config = dict(
    num_hidden_layers=11,
    hidden_size=512,
    n_experts=32,
    experts_per_token=2,
    d_expert=224,
    d_shared_expert=0,
    hidden_act='relu',
    moe_layers=[0, 1, 2, 3, 4, 5, 6, 7, 8, 9, 10],
    router_score='softmax',
    normalize_top_k=True,
    routed_scale=1.0,
    balance_loss=0.00283,
    balance_bias=False,
    router_cosine_scale=10.0,
    init_std_router=0.0343,
    lr_router=0.000744,
    vocab_size=50257,
    norm='rmsnorm',
    norm_eps=1e-07,
    tie_word_embeddings=True,
    optimizer='soap_variant',
    learning_rate=0.00192,
    beta1=0.95,
    beta2=0.99,
    batch_tokens=65536,
    max_seq_len=1024,
    train_tokens=538100000,
    max_steps=8211,
    dataset='wikipedia_en',
)
Below are experts of layer 7 (counted from 0) of a mixture-of-experts language model. Rows are named router (the router's row for the expert), up (a neuron's input weights, with its number), down (a neuron's output weights, with its number) and show model dimensions 256-383. Each number is 128 + 32 x the weight over its row's rms, rounded and kept within 0 to 255. Numbers have three digits each.
After each expert's rows: "mostly gets" lists some tokens that are sent to it at least half of the time; "comes after" lists some tokens at least twice as common just before its tokens as in all text. This comes from a sample of Wikipedia text that the model never trained on. Tokens count by the router's weight.

# expert 10
router:164173166164135136155150108063148055142121127168160146114089077126121176084095151126119160047139167097126159104120119111135167140062147092160152185147123159089136079115069136101062129116160153107100081164139165125058177055164196074136154175134142157129163115175086143184144151122093133193150122124087131120109099176122120127114135133120098140139095102124104101149112153144191102126144
up0:131110184167085153128175064084146151089121077073109108166093147111130151143089165115112149085152128168125098091176112116156122106126123090093085144161174163118160110118138102109145120126142115107091096076142144110107119152124113166113115091084159148167096108166131109084098172102106081100115121132211105176113146138114175139133101151175080190140095165142163163090074143120121101183142
down0:137154079129171131109126110084122175155134097149111127071129121211146134096141123134154100141080190126189120113118095189109122118151095099192178079191131107103147105117205082126157096099096091118160162128112092135123147191134179104133156075147097164127176163119130178173151125070141146163089104095179142135122186092096079099149109162072183116142166109151169089115123144065199178109147
up1:150138133146112131074158084137081155177098139156132138097149067088164005129178108156107059094162100111119141118142142089088065082185108117128101149160134109109061122127136126111171128112067130123121150125143175174146131140118154149179160123149143141107117136143119127171112130124098104110166159142144140170166146142137184110141169117090117125172179131107153129163137122109130099102126
down1:136115106147149111083182098162170131139153127080156118118142113186077095120084107101155122136105157157128156132173129104167118149157115147149138177119192198172076132081150120096102099142060149085159079167143174126125173041115140126106131138107098141195141132074108129140159170127104120080169137116147119175120150164116124134116110173158152151124160170116145143139130160155136133130136
mostly gets: "^{(", " Genre", " twenty", " ten", " six", " nine"
comes after: " ", "1", "2", "0", "9", "8"

# expert 5
router:132127123134085208142081134062058079118118202110074131097188085133152097069173122145130156125111134170110152167161100078155172131112120105132124091158136163134102140135131093124097203108144172216121135109072196160132101122134133162139148129126097120155162129169169143085123108186090134095121154165165116157124117100131195132123141036114055134154180130092131141098076161116106179038128
up0:155160070108118146150168148063097123125135097075198117184130100109126133093091126104144136112086120099148099115111136116134145181110111173118163162154112105125161159136111108135142119086109154080133085141157104085105136110123133143107121117169082190143181085144200114075156099134157155126200154168170167129116094136194078074095122070159087115157058150157138119139161121144155147170161
down0:153141166144095151096082080052171119091171086106123120116148126130164116103123137142160180174123153132150141164115148182129137140094133155096141145189131122104108114160061103162128119137099120169135133129081123114105097177124093115167070168144122120093107107153096141137044124165147124135108138102119100111093218153149098151134147145121090190142140135136109160189141153118145175152115
up1:152144148160126118116144134062128072141133085115159078085105115100125170194144102110127139056114065145100108120174157136107109124109132143137135134194133147062134067119129047116133151103094133130148136093121165124109117096110178088141102080094142123141075103129103186104095111106151103107065102039174083076102125131112122122152129093100151200154144178128128146129204156118175098142089
down1:095099087129108158078063113094118126103125148113203084035187103103100181179108104113183197075105079100067128136142146148038130072103163101100175098101087132144157084112083076103163115101123157111135104110042145094153107095141172152092125102107108134208136111122096150122085101127122175127127128046162086096078130160131114113121103108081143176129105125113151067114147181128081116095143
mostly gets: " My", " Your", " my", " help", "E", " Live"
comes after: "1", "2", "'", " \"", " on", " /"

# expert 17
router:091087105140113146122095155142082156119105134059062236120116122093165116063213093089171154198171119156155056134128195128102086160092132065191108122132132114169141096100135104099174138142109180154172109172149175119114137194141080150137088158177157121153143144110140126145117121115113128144111076124103129148141158058126146101125135203162115115101098118130087095127145041100124139126136
up0:108170128160069139092111189134152113162078117147117067114120099134117114142116091158124101095075158099109154129136149127119137172100108114098119160083118096095167174140168164154179125109173115135167139097198096151139149130097116126119120096144076080113124133108146146092156097032149122145164106144177150190015124126142074223153185104070110123126127106122125146155159156110164152114115
down0:083088191153164098118091120062111183158030115113174116096188123117117123135070076178081179047154099117147100160158150151139146065139110124145119069101101146138130078082128093169153135105132133078061113143114099087150124135179179107142134131102127160093100158153125119107122163129137122110177100117107109064061112118055153180184144149061162183176134109153161123119157122127070140148180
up1:190104148177054099121156158169140130155134113115127142130181122127106110160098141124167100101135154104163124106134108127158114175149113165098149192108110102176116122144142112130140130116146097115126123062115108149150111154086119119146136107140089180189098164123162092103173166111150137053054117142170146132134051184154120170090153148164164146164161156194130096123116109171174109174129
down1:135135130091207156123144118133097151124128137166140133109098126089159103146106146172115069147183124163101100202119097129150079119087117100117134135099129143122133038106100133135061149136103107118110139191107154074130099139137083185185083121088159092088074123218153095089062108147115110123088156152157164106193148144066084142096166168111105182118042075107125155130058130102116158133153
mostly gets: " DF", " PS", " FW", " kg", " MF", " MPC"
comes after: " |", " (", "|", "″", "/", "°"

# expert 28
router:122136104142138178088103111129180130116118127093120106150151161198114136120101124130195090172117140150099157123164151050101124132116093135055100168133133114099090156086126175072141173102086167113208126169198134111106137122095133120161120147086131179161112116179072171112109137141182177127154160130164190176131168119123150138136130101107115140155220125091162130112086169184068095134107
up0:147134101115080118123108081164201157105134097119074086158120057111067085081123112133108157108152166077139108119144190109103188112177187113206123098099130161179143142141162096147175119168154137152141148119190109130174095126141082094119131148240134144128138158110203109116160148100136129150190147126159094111142068123133128108133086215099153099156153121143075140148151100148066114151141
down0:139076141173112148117185152083135170177119119133144131079135149089172154136104138129165107138132142104195087149163137087101145147125112182127085104153117147081143142144086166104089081146170176128122194072096137088149156176105055167135133120218117153153163127128152139137120119108181144166197132156119086160125111112147113078048127106111123112089113105144149142216120157081136140185071
up1:130162139160102112164155127085076119151157136134153167148123091142133143092152178119120179135120128127198201148133099154241100094108103115125117130092076078140158113129164092155174093155096123101112169128122111203144123132050112161171118122110168134138134120120140122147176119159117138088169127147225135148090139131151103176084068090099125145090101140161172171134179101122176176128147
down1:069161159127159125138133157139092156082119160161171143160118108141132109123139136087103164127081123176157166136160083146131109086122176129088111130117080129121130135091195146121149116186133062123089130122120132133113114155138117106137175120078128123080156133119189150129123130085120100095117099122148084159070122076165092091096103100144083145122085139128172137131153132174153133124119
mostly gets: "+,", " ISBN", " (#", "1"
comes after: " ", "1", " (", "–", "|", "N"

# expert 18
router:148134161110114198117133153109123148122164140092107148104158179157152093078101162152156127128151159184156174151093091145136056144086092102145164221132116136196140152142136158120127146158111174109140159135084125140187147132095162091183093105141160139127153175140132139162123139148114127085049050125128149105131154150112110121148049093110123174082156103151154179142139141071107117130145
up0:158145152069084192182157092105081131149066142159145115148105158102168096176100065146159133191150142044146103111136089108094165100149140125185129097095141148115165158086193107120139071131141084153210107087116075126079142112130100122095123132183098111137124093144096094099146093141206110125140142111175140138178153166058159028161168147140167122135116175121102170105155130144087130133083
down0:177100171101157102116152100140119190146106075193167096156114079124144128124176125134139078113113118139071136090157134179159193124126141146131141100113121119134133153107137076119070182177103119109076073079130139056078123107144169160139151112102109113117132078164118133150105112077100099130119075099105173113179087155200111115132159117174153147140170124151135126138127055163129114142093
up1:168128121146180056167121096135091165158154133165121062126168121147183137083131153139144089113174146124123179151152147151142154113173158145085094082087109165108133142168146080111106077135190120104255153123146167091134090126136099108166164134144154131173124113094141082079127061114174140141165158119076147128141093140134150138111213112187126079113132184146183084124133109091142112120111
down1:169127121164159131164115213117080133163135146167158100114144164186075099156100130081109167126147092139121123110129163124087137159110139143088129086104134105137123072113119114138113111096130152143135129143137124122099091106212160131132185158069060128156110122128167080084139077149122149134199119193085120080093069116149120122120120121086141077153143107097144105085108161069137118143130
mostly gets: " National", " Siege", " North", " Location", " District", " List"
comes after: " the", "-", " The", " a", "The", " United"

# expert 29
router:134099161103107103116150105179056105099137134032112186172122137113109109107122152087128061100148075151116141103145093195121118132118133127089162248126101140106120176133139121130075109126147100092152115087226131151142126073112177140143110182147105190140105144034152126158122125159093133092110048120088074097098138125131131150161114084144139103132153112134141053093146100113108158123125
up0:050181161128110142124090121128098098168155189097100077111113163148092128161139110187112143112121094133177052062163114070137090098173096102054160095148122165063103109105156118145076198122118137109115123191098100186114107163095108106110130059111136106122131125159141079117099119138193173164032115151153162077135116117150144082141118104160143144116130116144054140106124106088132108142141
down0:095155176119154158115117112120100092144102092115125107135120163137198205135073059049144149108096105070153171087160096141124157106144071130157172170119132145129130084130128124058133135094155106123141092097136182148116148150117155111081075181117115147171115124102210135150202113158078145142098086165051142125117116109158139131169139177170095158168146067117136126109126112145168113112150
up1:189098128086126061118145128127117137103176126087067141120151098153112103114111152124121110157150170138140115154136098188210143121112141123154119060097189118082121123089149094154167126111154155104124106102170147196122117109146104111143108132166082132134131118118138163176151150078179097079049109134135128098130174200176096114133161143078113120137129135145155143074088127173119123160087
down1:128098141172141111138145155125120140162143132142161218119145178125114145152182156220116114166118107104077129089164089151201162192124123133095118104167203121095189122086127135104114118107143194108111120118113147129059110134093147090111164092111181147148065177100115097153074162118150139148091075139082042150117084128127175046094137119111131087132179125104163072116110119190105086170194
mostly gets: " −", "′", "⁄", " +"
comes after: "0", "9", " ", " |", "8", "–"

# expert 23
router:152151048124158140120092139181155252120165139127125103145128121096182133153131091145179129134144133121149126115056097142144150154101134114121116199085132155159106144125131182152081145139141108154110130146175088120123120091116090126150095187143130064113158156106174136105107170098131080146117092130121119082153138197154137082125192146151154118148124111126146207121131163110111117129175
up0:135153114142126115113148158117117115143133132103137063170075098125172086080097179102073079115119136161114152139175177145078192092152146163089067209174123158120141116148091136138136107154183075121135168156173104164130154115146118125158150144157131159178163119156115118092100138102100101087149071076144171105098156153095143107148100104118122103112085093144103196045125105157122168163063
down0:152154147100113055106172129118175122065132136173156160153145088127101153079163116089130143098100145131073144108125103112124169176126183130171161093131111164194160167121103170144099112135097054129111118122138135158143186177096144080115088128099174124101126145189166176126100132220096116166174115044159072131120146158082110127182104135149113109103120081149141099144102155102147110149165
up1:090075128107088181080185108092098066122130129165135067168092140121092163116114151099132098152164101150161089106148114086086124149091108120090168099164083093154113156105113109098202135146133107126101090094056185089132138172161185182102082082108095149100118062168121167149073191152112124131145082134146128156154157130116109110092115145104163187179125216134172114146130094207125138151092
down1:046144148106099142116121121080175050168181115197112129114111139105101140173103129145143119178140080145130086097125122115120130095140093112089144083160167135170082097102104111186113152184129116161127084151102165108196164125118097145065056121127097082072038122181141156138085106118134099104134159154120151112087102075139136117178177197109096119135124158133149158131157117134152119135151
mostly gets: " \"", " (", " (\"", "/", " un", " “"
comes after: " |", "2", " in", "|", ":", " October"

# expert 30
router:120165130105093149143079105188069078103098130193128120147229170171153126172102157098142164141158123123134116105179110124127094118160136145138153165050149174108055166163154194116171132159117184126143165147061104145157054099131140112147164121098129166105200096158107123121137159117171131121101162131073171059070111138143131128111118095142171153131144070126122165129136134125128137129160
up0:055097178141182100107132111099106139093115121099110168113100159164084170120030108116086150149161157114125117135173122022191145110132159160123125172139091161142096105163148117126100169169119088154090125148118166136119141135142148131094110095206131137091157188134143109090172165120125045134147131121126047121119179128117130113134113147136122130144121135122087231129103107081133151172113
down0:095113124102097116178039145078148166152097122124109138155115122122168132190144133154108096038086138123072200116156076122139129128118145111193142165099110152100150078102107144055109113154104132128152130075102109119119120108113100131152085132123148188059162119165123158118140172142114149140110032137174123151111128104147146152090144132171099152104128159189134089128126155089146112111125
up1:129138143148089158115142161123102158101108099104162053164171098190122085166150119121060131139113109187131111132145162132088156150074124153083066213084147074117119180085072088134126089141131141132112114144147131129108130117189150159085117095180164133121107147132160141086205149143136097163125143152107157088141092203160128176095097123141110162054099119073112117128145139189092124136100
down1:110105081147143076194120165118114101144142115129141069138098084113124143109139152141103099111116122139125134135149123103140129118165100132136157139120122134178107113158151165149112130135135166191135169114128142130220109175136083122145115189160140112098070172155165132150117120177150126065195127140082107126135150108114130121159131141151167126120164107112095108089130173122164092145110
mostly gets: "In", " In", " in", " during", " During", " at"
comes after: " in", " of", " at", " from", " part", " to"

# expert 25
router:156142143084142076157118127093141147075143140074151082151181099150104155055123160122184165141099121178101138165062157114103075160162119111055122139125212088142133144162068125077131174176126068191129112159153110117207114129122182156113144099127158149135139125050130097135122117153161145133123086102163095152153115169070097120171202157080124117134133151103177060154151130169155185123129
up0:130120106116137099191126081113111135161145094134168154089113127107156134122140114075053132096141151147119144083180142125116189131106131102129132128100064130074115099136144131134086073079160147147086133124166063137091105125097090148137130152112149108109103142122187136062133045130152139084121128157127155105164151143112132128106190150154134125098087190117123144131045179181164119133129
down0:101108176101051106175162106092189091137144104147188158096139101081146098106178128167147114150091075122064138094149146147136123143144127116175042123127120142141122150143148129112161103085083149137100117149073103166183120143053168056191095045139152087170178137162134070081089060097174137120122115106156099081113143104103125177114162133116146119166124154129141126113137117135156085111137
up1:127109115151119160178179120090141130132074078111095094132144107138171097079137140076106177104118131146095174151120167114154079097119096176121168158090091158123129090081124038090090172133120151158167127170127062113118138120161050165160129115120132097169141134146152110142183108073102153132144101134170103127124094145101086177120102094085171172112098140120147105131141132140156137145147
down1:097129145128113175156175099096159162167155084121138168132140167184109103090109168136153122086065135152096148099090060203036145148165160144136144107107130073127090166097079143127101131087085138142067114098103140126120134157169182169135163109101120107117152142093146134135128123098128126124096127187071125078148123092092124101126130119094125127093105141077108141181092105043108140151126
mostly gets: " has", " several", " Total", " There", " Votes", " Date"
comes after: "\n", "-", "2", ")", "|", " Candidate"

# expert 2
router:136120134116119140119125139143135128135098128179132088123179095161135103162096164157138125186109112206110105164132107144144192111105118102139098117123107121128165061168147120150070149199161118187140148140172097137114091107152059139131150136116110174073102128114080101119172113124154125080154148118184112018139165107139084138159072116174114107172168142127151122085143105144096151125102
up0:156116077130161120209193154155156095150191108124139069205148141139107104134128081139113117114135143133128160054155105132166063085097098123132139198095147200131115173157103139139126195105092165119102122007128133136089105137147099162183131101179110197125075155120151148062129096110092094135189173124104115137141081123146158167124110063158136180099065166113097114129115167115097122198151
down0:100155048124079092133095102218160082177102155132130109128158176124114098146136125105116084092121121205199155091094063120098095085159137122141117119097163158107107162144102122084131092116128142197096115130168166126064114091133125145208164172120109150127155123190173120134111126128185125156167098117090186182137104144112107156107124066177158103168077160138157116158131128103202139074130
up1:139124140144124190109155128105086150139136097171089133168134115067189142134113106120146060128116152159117097112124121088122189191109105120114122100158121056117160142155147047143106113067140121116145142021143160147102035134132155111123085120101107122073139147122099125081175109156161129084164141109152109132123129134083171095107117149187123145150118148132157132132094146130154151155108
down1:133084089103121095093126119142194094093131134118118077123157170082108145103153171137171087130133138088075109150101171068162174140086119198138112192137188096119165096081121175138166193123066135089119139132133130189122156117175181126130100145085136163147093185128102124099107155117144160174144144166170159081123128172118090168092102150151093145118123138085097084164140139166096134157148
mostly gets: " until", " where", " However", " because", " when", " that"
comes after: ",", " in", "6", "7", "8", "4"

# expert 21
router:126143176128149152046134137155109106110179117156140126177163131150151165113114177035155093120117167134114118110132141131125137121129127094065091057160114125119102124148111152120130116235149117142153073149121116133168082102112132107131104151134157147119134165128120103096169145152125100148118160152110129129129136105154122169135175141088182135101157143111087132106089130109106184124131
up0:109056146182119115112155176104094121110091119152087136169104101140160094169096153136083173178160099133147151135113170162080113144139108124142150118065195129116122125104162134145130125103097133108148141149142160103092079084176157138132151150067046164111179100122199159177114115126143124161084069141110147101132110141155152196194182137148129179191098153106112143107106185128111082120159
down0:092119175109141125155153073159146102109193156157128132151148153161126115101116181107176137141156110151180159140142081097129100092129103152129150107134129174178134147152157128151108166125147145063102128100145174142099091157120156202188096169118078115095197168144105090108091153106099125137080155179051132106155099150141101137180080104139213119173170155105154091116135114088048078124094
up1:112157139163151135191114115129184130068136092144148122118203097075104121143119158119100127101141143051134140117127162111116100140120134145191150133126133167137110148130177145087193095108129117129136100145106114134146250163088138095145114147140114255108027109130073143134162108129076123119103162136135062147125057130133163128100109096105133148123128100153176116201139110168150082125124
down1:098111143134104160088116187091176105109122134117154062156148161145134129123161078145157135093116147103143132086178138123148118113201224129096090149140172140118147142064102136132117150171103091150084176122121160131137109121099130132136132133095135085152211139078178129133182196166109141120071094160164203096149135109086100129089153147091081148087110184167111129090124137138179173081124
mostly gets: " ===", "\".", " ==", "|---|---|---|---|", ".\"", "|---|---|---|"
comes after: ".", "==", " =", " ==", "===", ")"

# expert 24
router:106086086100150132099170143166120110099138131179148102082127141137124145150185138073098096162130165174103119124135114120119089152123129011102128174148167120095122114128129096142126141113130130175066074202213163125128087093100115127124153134188121151069078132049134150222093135194159124115167129126149160129125159086154177092143093133070099158087124159091156105137096090138103128128173
up0:183092185140116123161140148135155174097080094126082119088116120033164111128122168133121148182130101054172069154094128111141161149114088095120154133079112119107126114201183185118157136067096109215120154146110110151139127147115121169094133149108103165118143074085151141094121140121140163142117113172120091125122051178136127168152082119143158088126112093121134133124112159121103150150104
down0:113137108109179110187130098173180230106159121151195135152142129068129130102124127108114136160079095097078120217131137133160123217127165068083087098135160096123153111136089101138133110101108088117106117178154111087110107156129104067145123096083140185098115141162125114178160151112140122178123106108099097140142107131132150136136169148087148121122153148113152095089076145084025100109107
up1:149103167140067161094144144079089092113100093185109141119186073104128120104145103117108139099178129169088177117100158129213144130076167117078100132133088124086148150159155116109106124113136093104128154131150110104093130105132109144169160145085135085164158145145087183097146127075121076137140141116128191187073106144071156087122127077153133134086114207102089096116103180137110121136176
down1:128121157104141152146158169093143109127154119179108120124130105152126149113142077115175119119140151102114101080112169126186226139111150131101122100173166113148120124156102163135147121113155142126131086101113120150127147092124091079138085130058135149158104166158021126110161150053182099126116137082155162150135123124095087118092127106101089124095118129129149159189098127148155143116127
mostly gets: "Personal", "See", "Scientific", "History", "ucc", "Early"
comes after: "\n", "==", "===", "See", " \"", " List"

# expert 16
router:123176188166126153121190134132158123112124127015077142067103149170092070146159118165038093112138124148173125103164139128136141122095080159160144165146153124119077177143117160133107114148089176138082144098186114122118088193157098125094144120100165100038113132126096139154119156073102105141139114133126133120179147102105117129127081142155080132087217172115140229164133155133156111129102
up0:138112116184158077143124113103098145096175096157100045151196141119080096156120118107116117090155104117132112174131168129188165154133226141135107127159108077091132103167119111130105076096135129154123177084195096172100065087123161115151149168137120148142108189126118086164173133099120073154106170151119138153123151140127159135148148128141139134114128110110129149146129114099108112118124
down0:117175114094143098175130196160050149193079121139188148169122136163151134108152141100103103105103115151153120103113129169159159151126152130175134106136140080112095172116071144125087133197120107138151135123124121140151157111106126104112093091102132113130119104196105205145109140136093071125056106110142123135174175090127063119174140123139056135160131183136103097112144128081110122185105
up1:073157149144123110095108152102100107132131091122133121118222163103175145172131074101125119072107071093129121185144145079086091159152135127100219156122141144152099149128170114099105126047071150179154073119176082149150113157100178112125122076108121205190133079135156173092147162116122112175110103140148136089168067152125170096092160120131166125114090183175146140184133147120114115130157
down1:129111160156092134142122094143167107107165120108146140109129140185130163110138193135134076109064225110115108089125127153165113136088097134109098108147170153139137112109136170137117115138108156134136116196127127111128126120136151130112090170137152144135146103060180134078107109144144174089130180097124178080104143119105086137117112209147155113119126134088099135098129127092160151037168
mostly gets: " railway", " police", " student", " studio", " television", " assistant"
comes after: " a", " the", " an", " as", " is", " and"

# expert 1
router:098125121145112144193106164136147051144139101102148072087065189138160111098095173100166142107084133087127145110128066116135166134121084151165129093120130063092172059143073176083107154135197089129154154140054147105124173158173155063079105133152125106136148112213170123082191105123138143165140139143110117152133122076135108113090162158091151094150106113135121133066074154143143162127141
up0:109139118122105095152149141069174176124112131180105137113174163161105110085147112129125098069148156134122136088126185191134101214115138152115109092129159127151141126193173087147171139065134132141097160063131164109133119134120084166162119082153152138103100136098141115134056133136160158123059107143183168097098099126128148100107125101174142122070096136150181183162123125085069136125101
down0:106145135118074156152161138148152220097130085161064161166164075200139186154123122141089126110060142099137113164201136174129127168135162100133088152103115170172160146121119084135157100148092134145122152139137084126146076120143139162120144161138143099110121138116174155180119097074144143143127145095188117160134104189150169120106105121166088166083162148156098109114058185143157104114161
up1:137148216177093110119122113094087131093136148144101143177139150114101143133172150145119144149044079160166180070140129169124135125128156135090088128112148162078118126091140115079214104091084153174148131091128133169159108136110112135175099163129144107123133129126120139140151120179192136043200125120134168101117165161170123120161168090122117184119105164113110143155134160179174129113111
down1:109113124078160152137065135151062073136159127128114153101042144106130125109139169090119092121066134096157132095055100137159079138113133122119134119145134224125119137116117111182149195176131136115112155105125124152202110119123039133110119056116162115118152161147123116121078124100172188102094095152129127107165081167152071107172115109142127140115123120088167155122105121099155130126146
mostly gets: " million", " billion", " Avenue", " f", " Street", "5"
comes after: " ", "1", "2", "3", "0", "5"